config = dict(
    d_expert=32,
    init_std_router=0.015,
    rope_fraction=1.0,
)
Below are experts of layer 3 (counted from 0) of a mixture-of-experts language model. Rows are named gate (a neuron's input weights, with its number), up (a neuron's input weights, with its number), down (a neuron's output weights, with its number) and show model dimensions 0-255. Each number is 128 + 32 x the weight over its row's rms, rounded and kept within 0 to 255.
Before each expert's rows: a language model's description of what the expert responds to; "raises" lists some tokens whose logits its average output raises strongly, later layers aside. This comes from a sample of Wikipedia text that the model never trained on.

# expert 41
What it handles: Pieces after P, prepositions. Syllables right after an initial P, such as p-ot-ential, P-am, p-an-el, plus short prepositions and phrases like In, At, To, point of.
raises: " and", ":", ","
gate1 [146  58 152 149 103 157  80 120  98  93  82 107 163 143  97 133 125 137 201  74 127 105 146 184 101 181 129 110 168  80 142 106 195 106 111 133  88 164 128 119 104 133  95 118  95 125 128  75 146  82 129 152 156 143 121 136 111 118 115 155 105 137 126 138 109 136 143 125 102 120  91 139 172 143 126 176 155 108 141 114  81 154  77 102 169 148  96 142 200 180 156 108 102 138 104 146 168 131 163 143  95  72 130 132 181 146 172 114 109 185  99 161 149 139 184 183 131 152 152  99 183 120 200  93 125 122 119 160 157 102 156 168 137  88  64 132 123 152  51 137 112 142 206 123 127 143 113  66 145 148 117 113 125 117  97 139 205 119 152 172  90  87 163 110  86  86 109  93 130 105 144 129 184 125 174 119 150 170 139 137 100 100 134 131 149 152 160  81 107  89 111  99 105 141  90 147  95 125 145 194 149 191 149 117 147 140 173 133 123 171 112 155 173  94 155 106 169 104 115 112 112 152 156  92 122  83 136  96 107 224 147 117 110 101 114 156 155 105  54 116 163 143 104 160 153 106 137 160 144  65 164 160 158 175 129 209]
up1 [ 95 191 106  76  99 109 131 163 123 171 152 133  97 147 164 123 144 122  90 171 153 118 131 100 157  53  99 130  79 138 134 181  91 174 142 145 103 118 147 158 116 144  98 183 132 133 137 172 131 151 139 122  83 142 116 110 146 149  96 126 198 142  93 138 119 142 162 110 164 136 169 163 106 156 133  97 123 146 110 177 131  59 155 172  98 133 159 148 112 107 133 137 133 121 171 104 107 137 106  76 166 135  98 113 130 139 146 105 195 133 139 138  85 131  91 107  85 103 138  97 102  91 106 165  90 164  85 108  95 146  86 102  98 127 181 109 156 148 179 131 116 149  79 123  85 131 142 177 116 109 108 171 149 125 215 124  78 191 163  88 124 155  84 136 128 152 120 138 119 142 142 107  68 143  97  74 124 112 153 133 149 206 116 109 119 134 122 178 127 141 128 195 159 113 124 121 131 126  59  26  87  97 149 115 153 143  91 172 161  94 177 131 103 166 103 166 115 104 141 113 103 109  89 138 106 164  70 152 158  36 112 141 141 146 163 113 110 182 216 161 115 116 128  52  51 151 154 118 118 120  92 101 118  88  84 101]
down1 [136 126 164  71 199 113  91 100 101 113 136 117 129  66  93 132 116 137 145 159 132  97 143 137 124  91 164 109 120 146  95 149 134 125 104 109 161 111 151 142 171 179 184 121 190 152 163  40 131 164 125  67  23 140  71 136 144  94 175 123 143 114 144 123 166 136 109 105  98 147  73 148 150 130 122 148  80  72 142  84 131 158 114 104 178 130 105 139 129 103 151 103 118 178 150 129 131 105 158  92  80 148 125 151  55 165 140 143 167  99 135 153 148 115 138 132 156 108  76 187 128 151  89 121  86 138  95 137 207 131 120 144 106 128 127  93  93 119  94  93 145 165 114 148 147 142  72  68 152 133 171 112 185 148 153 147 119  96 103 173 126 109 163 105  53  75  92  95 147 110 153 160 152 149 163  74 148 118 130 122 147 150 142  52 140  99 114 126 174 115 112 183 118 132 108 140 136 163 147 125 195 205  67 106 129 148 125 143 122 175 114 135 124 112 110 145 167 175  85 143 165 129 132 135  96 117 210  77 142 138 134  83 122 131 111  99  70 107 170  90 113 106 136 111 184 167 140  90 121 162 106 180  94 116 119  62]

# expert 46
What it handles: English first names. Common given names like William, James, Paul, George, plus the pieces right after a surname's first letters, such as Qu-inter-o, Mo-hr.
raises: " and", ",", "s", "n", "-", "ans"
gate2 [115 116  70 101 173  86  86 129 129  85  99 140 131 150 171 117  69 114 107 198 120  69  90 127 125 100  91 164 100 165 177 103  76 151 123 131 174 144  90 180 134 137 116 164 118 115 123  68 138 145 106 147 144 118  92 144 105 110 175 150 142 112 181 124 116 173 133 141  95  99 176 100  81 107 173 147 105 162 181 103 141 172 168 105 122 155 131 142 162 133 122 164 106 153 100 147 124  55 184 112  92 163 100 194 118 125 151 167 115 153 141 125 145  91  91 145 173 127 115 154 190 133 132  97  97 193 167 132 146  67 153  83 132 115 108 101 148 120 144 127 191 122 140 111 136 111 178 133 132 143 103 142 123 102  25 145  70 100 140 118 128 124 220  96 120 146 118 131 144 160 126 118 174 110 152  96 173 149 135 103 136  85 177  93 143 138 162  96 173  61 117  97 156 113 108 149 183 155 131 118  99 139 164 149 227 158 127 121 108 134 140  99 139 154 139 161 120 139  88  87 151 134 137  89  59 153 102 184 121 160 122 108 180  76  89 157 107 135 123 143 160 204 182 165 120 137 147 145 144 134 121 135 199 138 122  81]
up2 [167 121 105 143 104 151 124 126 132 183  88 153 147 128 109 123 120 103 150  68 104 136 175  30  74 168 119 133 183 172 119 205 159 103 168 124  71 114 166 158 105  96 138 124  51 125  77 187 103 118 154 116  68 117 230 154 114 115 138 102 147 125  93 128 122 119 205  89 141 140 110 144 135 157 112  91 112  67 113 108 147 104 134  95 152 133 102 113 114 127  56 145 147  65  91 123 151 130 132 142 134 113 108 149 156  94 116 154 156  69  67 111 109 101 168 124  99 153 170 182 143 139 122 166 155 109 121 165 131 186 125 162 166  92 104 134 147 193 156 126  95 147 145 131 102 157  51 145 104 111 108 146 151 114 163 185 148 151  98 116 126 161 129 165 100 149 154  74 158  89 135 133 100 140  84 180 150 149 140 160  77 145 150 172 167 185 144 163 149 130 122 111 169 131 162 147 117  37  96 158 142 162 111 140 122 123 163 145 116 141 122 124 122 141 148 124 139 105 138 162 208  90  80 119  78 131 163  87 156 160  72 111 100 118 133  62 142 109 137 123 153  98 104 118 161 155 124  98  94 140 143  83 111  65 129 164]
down2 [129 183  90 125 117  57 137  89 155 108 124 141 150 105 109  79 137 102 117 153 131  73 166 110 110  98 170 122 164 156 153 116 115 101 144 162  74 100 175 121 128 144 125 104 155 195  86 157 110 110 141 135  90 162 148 117  86 124 158 155 167  81 165 125  94 117 137 153 104 149 168 111 151 100  94  89 142 178 113 152  63  98 136  91 112 125 139 153  61 155 160  92 122 137 151  76 131 154 106 141 101 140 133 122 146 157 207 145 169 136  70 115  80  85  74 101 118  79 167 127 142 157  96 178 145 151 104 125 131 159 158 126 117 123 147 129  84 159 199 133  95 123 138 115 107 106 105 141  81 122 156 121 141  65 153 149 170 129 173 111 154 122 136 151 164 100 103  70 126 156 189 181  57 191 165 107 130 148  75 189 194  95 178 192 165 108 151 130 124 144 169 114 128 145 149 116 130 112 133  30  88 133  84  91  96  87  99  68 135 141 126 106 111 130 175 108 108 132 162 111  74 132  57 125 141 193 135  79 104 121 115  91  72 151 144  78 111 174 102 158 153 138 190  92 107 122 135 102 147 140 102 108 142 118 150 155]

# expert 55
What it handles: Name endings, list dashes. Closing pieces of names and words like Cas-ert-ana, Sures-h, Son-ali, plus leading list dashes and semicolons in name lists and results.
raises: "ace", "aces", " money"
gate1 [101  92  74 117  97 144  70  81 169 147 100 125 127 164 117 164 107 133 177 108 177 183 131 206 117 138 164 119 160 134 175 121 179 117 103 105  67 167 147  88 148 127 124 142 152 154  88  94  83  62 123 149 125 124 107 125  99 119 101 142 143  71 119 115 115 157 124  88 125 144 105 115 105 143 120 143 110 125 103 122 129 144  98 190 163 131 121 151 155 113 132 121  76 135 145  94 145  80 145 122  88  65 149 139 150 162 179 151 131 138 101 148  76 117 114 152 132 131 116  94 122 117 187  70 138 142  98 186 154  74 142  88 151  85  99 147 111 145  74 203 165 162 170 134 129 200 155  70  94 157 115  85  91 126 129 127 174  93 172  75 159  92 122  73  53 148  59 106 102 138 115 127 123 142 141  85 212 128 103 102 128 118 116 127 121 175 146 157  76 118 114 146 102 133 131 138 100 159 142 137 151 176 162 118 134 108 116 134 137 179 108 132  98  98  91  97  91 115  96 109 129  65 125 186 149 166 133 108 110 156  97 127 126 107 144 140 131 190 144  67 111 153  67 111 174 146 156 104  47  75 137 118 172 155 158 210]
up1 [ 78 162 134  98  90  68 153 191  56  93 142 112  77 130 143  97  87 150 119 120  92 129 137  69 124  90  64  91 127  81 130 119 140  92 105 164 151  80 139 178  75 151 116 134 112 133 187 189 145 101 132 134 161 179 163 120 162 149 135 130 161 162 156 134 131 159 128 137 174 129 141 125 141 138 138 117 162 144 165 160 119  71 135 107 137 108 137 105 122 151 179  96  75 145 156 129 101 207 121 120 186 135 108 140 185 131 104 103 170 134 128 120 129 121 166 193 117 164 156  57 145 145 171 142 136 133  68 119 113 187  93 193 135 107 123 106 123 223 171  89 154 120 129 110  72  86 102 193 165 124 104 105 150 120 155 108 115 142 123 162 118 128 115 169 163  94 201 112 122 167 145  87 126 117 108 101 136 127 142 140 138 138 116 147 134 138 127 138  99 105 115 122 197 102 140 124 122  90  74  74  90  92 158 113 142 127 130 160  98  82 146 133 147 165 134 118 197 174 141 113  88 129 119 100  95 136  19 118 149 109 167 141 161 115 138 169 120  91 119 166 102 144 177  84  85 123 161 147 166 148 134 131  67  52 117  85]
down1 [104 141 128 144 172 167 132 120 153  73 104 140 186  75 159  98 128  94 153 141 115 126  92 135 134 135 153 104 117 110 126 173 198 174 134 112 143 151 205 116 176 171 116 147  77 141 179  93 108  97  97  96 100 114 125 157 132 150 133 182 184 128  91 207 143 149 147  74 141  86 153 116  88 157 123  90 131 161 127 130 167 185 141 110 136 130 134 120 165  89 130 141 169 141 160  94 141 110 132 147 107 200 172 136 168 164 157 135 119 107 119  96  81 102 134  92 125 167 148 128 128  82 118 143 133  84 105  83 161 120 176 114 193  89  89 106 202 157 157 173 110 169 122 115 195 131  71  72 115 134 152 112 122 125 117 179  78 114 114 101 137 107 190 170  84 110  78 105 152  96 196 127 120 100 207 103  94 157 146 138 118  75  59  66 131  65 126 105 161 152 148 155 124 129 125 112  91 170 144 133 130 185 134 128 107 210  71 140 125 101 182 110 108 131  93 122 139  88 160 168 102 129 128 136  92 158 175 151 129 116 146 123 143 108 133 136 132  88 107 165 102 165 160 131 134 143 110  92 217 142  83 114 130 112 125 105]

# expert 13
What it handles: Symbols and operators. Slashes, pluses, equals, dashes, × and underscores joining terms in math, chemistry, tables and relay events, as in 4 × 100, x+y=0, Sigma Dos/El Mundo.
raises: "Y", " friend", " few", "ear"
gate2 [125 106 116 118 126 121 132 143 123 128 106 129 123 177 150 160 107  85  81 173 145 113 156  99 184 121  97 203 115 149 152 142 120 132 148 100 104 197  89 117 119 167 130 134 139  99 145 116 144 191 131 128 113 164 163 131 135 167 117 143 132  51 149 157 125 164 134 143  95 160 162  76 131 168 135 141 108 144 176 142 134 138 178 130 122  86 134 163  67 118 162 117 139 182 168 124 163  33 150  75 121 135 158 147 147 104 132 127 130  92 147  73 158 113  70 155  87 114 101 162 214 101 166 126  45 171 146 137 147  97 131  91 157 113 114 118 168  62 133  86 199 127 137 151 128 119 156 151 189 167 127  97 129 117 132 169  77 117 170 152 150 172 192  46  43 139  87 108 148 134 159 170 146 119 114  91 119 128 145 128  97 135 126 100 165 120 167 123 124  65 118 110 114 135  80 146 197 159  96 109 126 113 156 151 156 162  79 140  89 141 141  81 131 121 130 130 125 108 124  78 147 119 143 130 117 148 115 194  96 148 159  83 134  60 120 112  51 161 104 155 156 130 129  92 121 141 126 105  73 197 178 134 167 138 119  79]
up2 [ 83  71  81 111  77  97 131 143 144 102  91 174 165 113 121 137 111 104 128  64 119 106 100 148  76 181 107  84 150 148 139 156 141 141 137 178  67 117 147  91  86 148 130 124 157 135 100 151  95 123 124 133  89 136 148 170 164 143 150 145 159 142 119 127  95 128 111 133  61 153 148 119 139 129 100 126 137 123  89  70 116 109  69  91 114 165  69 133 140  93  36 169 167 121  80  97 127 165 182 140 119 161 148 133 144  94 118 130 121 128 119 159  44 120  72  95 140 159 190 142 183  85 113 150 106 117 102  90 166 181  62 176 129 102 118  68 122 192 139 132 182 203 124 112 106 161  86 134 130 168 185 135 163 114 152 138 121 154  96 122 120 121 178 155 127  97  55 138  93 148 111 123 114  79  87 121 190 157 149 171 169 122 146 111 194 159 148  70 146  64 147 164 148 108 125 198 120 125  92 134  89 132  84 150 145 135 141 155  96 109 100 109 111  89 128 152 129 159  94 133 197  98  92  83 105 133 172 149 153  84  74 116 160  81 123 114 149 110 115 149 125 142 142 112 120 193 105  98 128 120 104 130 129 115 133  70]
down2 [187 147 130  94 127 119 128 168 126  92 125 226 105 136 127 158 181 112 114 116 155 122 151 120  71 122 126 133 153 123 118 143 145 114 124 173 124  68 124 148 128 174 132 184 108 154 140 123 174  76 185 132 153 120 122 105 120  94 118 138 183 101  93 131 147 105 152  98  92 114 201 151 173 156 132 170 120 116  89 185 136 156 172 101 131 140 137 101  61 134  99 152  54 129 121 158 146 102 103 136  84 172 102 129 154 165 155  89 128  95 177 158  96 110  58 198 129 134 150  64 119  88 110 164 168 109  93 116 170 136  84  94  99 160 120 114 120 137 167 109 131  87 153 123 133 133 127 140 106 136 131  57 130  71 129 128  81 134  53 135 105 146  92 117 141 144 148  99  98  55 181  82 107 125 125 137 158 128 116 195 100 184 199 164 156 100 109 148 138 129 148 144 126 159 121 103 116  65 130  81 125  82  55 117 211  90 126 154  98 166 113 116 129  96 125 144 167 104 144 134  94 191  70 134  73 115 120 154 105 102 130 133 103 147 163 115 155 168 105 176 134 136 129 116 134 113  98  97 200 153 182  88 161 105 138 176]

# expert 60
What it handles: Sport and position words. Nouns like final, lead, top, left, Cup, system in sports contexts, plus word pieces after St or T, like St-ang-er.
raises: "-", ",", " and", "ist"
gate1 [ 73  60 120  89 102 164  80 138 111 152 101 158 161 127 103 152 124 227 195 105 115 140 128 186  67 127 140 134 170 125 166 119 127 118 120 124 126 112 181  66  62 171  97 113 111 126 121  94 120 127 124 148 141 113 118 106  86  93 137  98  77 113 122 139  62 202 147  62 152 104 109 140 137 150 128 152 143 142 121 111 141 100 103 123 127 169 114 144 155 108 117  95  92  96  98 162 165 165 157 105  73 106 156  66 140 130 181 110 192 148 181 168 143  87 143 144 131 141 136 138 117 118 110  85 107 131 140 116  78 107  91 167 188 137  60 111 134 133  87 174  95  74 172 158 120 135  82  81 126 145  85 107 129 101  98 165 144 105 132 177 138  84 128 111  63 174  66 102 179 101 107 122 104 147 138 101 135 100  91  99 122 109  96  93 142 157 108 137  77 107  94 101 144 145 101 107  75 173 125 100  95 198 111 145  99 110 172 154 127 123 149 134 138 143 111  75 116 141 128  92 156  94 164 158 118 156 159 160 152 154  94 122 104 147 121  87 179 105 122 170 109 120 122  85 154 138 131 112 103  75 180 134 181 164 122 238]
up1 [128 160 139 162  93 119 119 141 154 128 155 117  96 142 116 134  94  99  63 147 144 131 150 103 174  82  83 123 105 122 113 137 207 164 139 161 156 201 108 182 141 126 147 140 126 193 116 138 203 124 111 112 117 136 191 140 202 131 144 149 212  93 112 124 165  81 128 155  85 100 152 106 130  98 161  75 121 139 126 146  95 126 110 158  73  57 121 130 124 135 115 155  77 176 168  86 138 101 112 136 176 130  85 175 161 184  68 133 127 129  67 140 112 156 128 149 105  83  97  80 106 123 164 141 147 119  71 174 166 154 174 137 122 154 148 105 162 192 126 102 172 209 145  72 111 120 168 128 108 140 130 159 109 149 214  91 144 171 148 109 130 135 111 132 115 106 200 113  92 205 116 127 119 155 122 149 141 161 154  96 103 165 156 134 112 128 167 150 121 109 153 136 114 113 127 138 126 118  98 125 165  71 152  71 136 165  52 134 138 116 110 158 108  99 151 170 160 113 126 170  95 144 116 102 162 122  80 113 125  81 124 105 144 125 117 171 111 178 118 108 140 159 122  72  76 113 126 160 126 130  66 112  93  72 122  63]
down1 [ 93 134 143 100 194 207 222  92 190 105  72 103 164 103 115 151 195 133 155 136  93 142 151 119 141 121 163 124 145  94 137  83  83  76 139 151 189 126 127 125  96 158 182  92 116 101 119  82 118 110 162  96 126 164 119 105 115 203 166 180 124  81 128 191 141 132 138 104 116 163 182 125 113 110 120 163 101 114 142 106 120 144 125 125 124  92 146 103 126  98 118 140 134 148 139 130 129  86 128 101 114 103 134 189 148 120 103 115  85  33  74 154 124 131 126 118 125 183 146 110 113  97 149 166  86  82 113  80 133 118 172 112 160 125 159 135 111 122 111 121 109 200 106 133 166 180 106  99 119 130 144 121 172 124 105 189  72 143 129 153 133 104 126 185 105 181 120  91 109 115 168 140  90  78 105  67  82 144 116 126  96 132 194 124 124  87 140  88 145 147 215 148  95  71 139 165 114 148  66 154 135 151 153 140 155 126 117 144 129 164 185 151 155 148 115 122 161 136 104 107 103 106 134 151  87 120 169 173 140 162 132 130 102  97 128 131 130 130 169  91 175 130 164 192 174 202 122 163 100 165 118 138  60  75 129 112]

# expert 28
What it handles: Slavic and Latin pieces. Word-internal pieces of Slavic names and Latin taxon names, such as Bald-ov-ici, Mold-ov-an, Cleot-riv-ia, plus titles like President.
raises: "-", ",", " and", " in", ".", " or"
gate1 [142 148 119  60 149 138  92  81 171 166  25  70  61 160 158  95 156 154 158 139 185 157 123 177 150 151 150 139 183  85 128 132 167  93  95 113 101 144 137 122 119 132 124 119 105 135 101  74 124  75 149 162  95 159 127  99 132 119 110 126 150  42 146 143  66 192 141 136  95 166 118 162 152 146 140 153 177 160 118 203 134 155 142 135 157 103 142 121 168 143 142 112 111 116 134 120 116  95 186 111  82 143 169  61 113  96 205 132 111  96 121 144  71 181 179 122  93  85 164 117 109 118 156 121 125  82  82 155 145  99  93  87 116 109  85 122 105 134  64 156  92 153 155  95 203 135 159 129  86  79 153 114  88 121  83 150 123 149 144 123 143 117 137  98 160 127  69 104 119 121 136  83  91 159 143  91 134 100  97 153  94  93 132 112 132 135 143 207 131  44 142 119 116 164 104 117  83 108 153 141 120 204 174 159 118 173 113 117 126 176  98 110 145 141  87 144 130  90 153 142 107 132  99 158 135 149 160 124 141 193  99 113 110  98 153 141  89  91 134 111  85 116  83 176 146 124 120 132 102 115  90 148 116 142 139 189]
up1 [115 160 111 104  68  91 181 212 133 115 185 131 104  53 149  93 110 149  87 126  61 116 115  89  94 113 139 128 114 129  83 146 129 114 148 155 153 108 170 143  89 186 151 150 137 138 139 178 125 160 101 106 146 149 196 140 177 138 130 134 158 167 146 105 113 105 100  94 142 139 168 145 113  91 146 108  97 111 153 176 144 110 122 102  85 109 164 106  97 152 127 174  87 136 133 108 212 176 123 117 179  80 125 155 192 171  65 116 121 141 121 173 111  77 105 116 140 108 151 118  82  93 139 154 106 142 135 107 126 137 115 192  99 186 136 163 145 181 204 113 152 101 137 154  96 110 121 114 199 169 112 126 123 155 171 101 115 134  79 126  89 125 102  99  89 139 137  99 127 191 146 110  95 101 146 148  77 168 139 171 115 194 133 114 122 107 124 123  92 113  82 142 135 143 140 158 141  79  86 126 132  50 105  85 158 126  89 209 170 127 171 100 138 124 143  82 138 131 117 143  77 147  89 140 134 119 122 121 147  82 171 165 131 147 122 143 143 145 147  90 127 146 135  60 101  96 116 132 102 135 169 102 131  29 137  44]
down1 [ 92 111 145 136 139 146 142 129 186 104 140 152 154 120 115 167 131 154 147 129 109 100 127 106 155 134 185 106 154 136 105 168 186 139 129 131 176 124 193 126 143 154  92 113  96 133 122 150 136 107 115 129 122 135 111 131 121 166 152 195 157  80 142 147 154 122 115 123 122 142 123  97 188 186 118 124 146 138  85 121 140 111 100 110 134 178  74 109 116  49 101 101 172 165 213 132 127  84 167 132 100 184 126  88 135 123 128 143 140 142 120 100  85  89  93 104 124  85 135 149 145 151 123 175 148  91 114 102 190  77 125 119 114 155 127  91  86 166  20  74 100 147 156 135 129 112 173 109  92 125 113 110 116 126 140 158 146 164 120 121 161 140 159 136  82  98 101  90 125 148 133 141  85  96 170 161 156 122 188 121  54 126 150  98 139  51 151 131 153 164  93 143  86 112  71 176 102 202 136 144 207 161 139  65  67 130  95 101  89 117 135 183 156 184 113 137 175 127 130  95 101 129 137 112  81 161 145 138 158 147 136 178 129 128 103 126  46 109 117 122 119 128 138  60 146 153 164 101 131 191  64 176 156  93 202 124]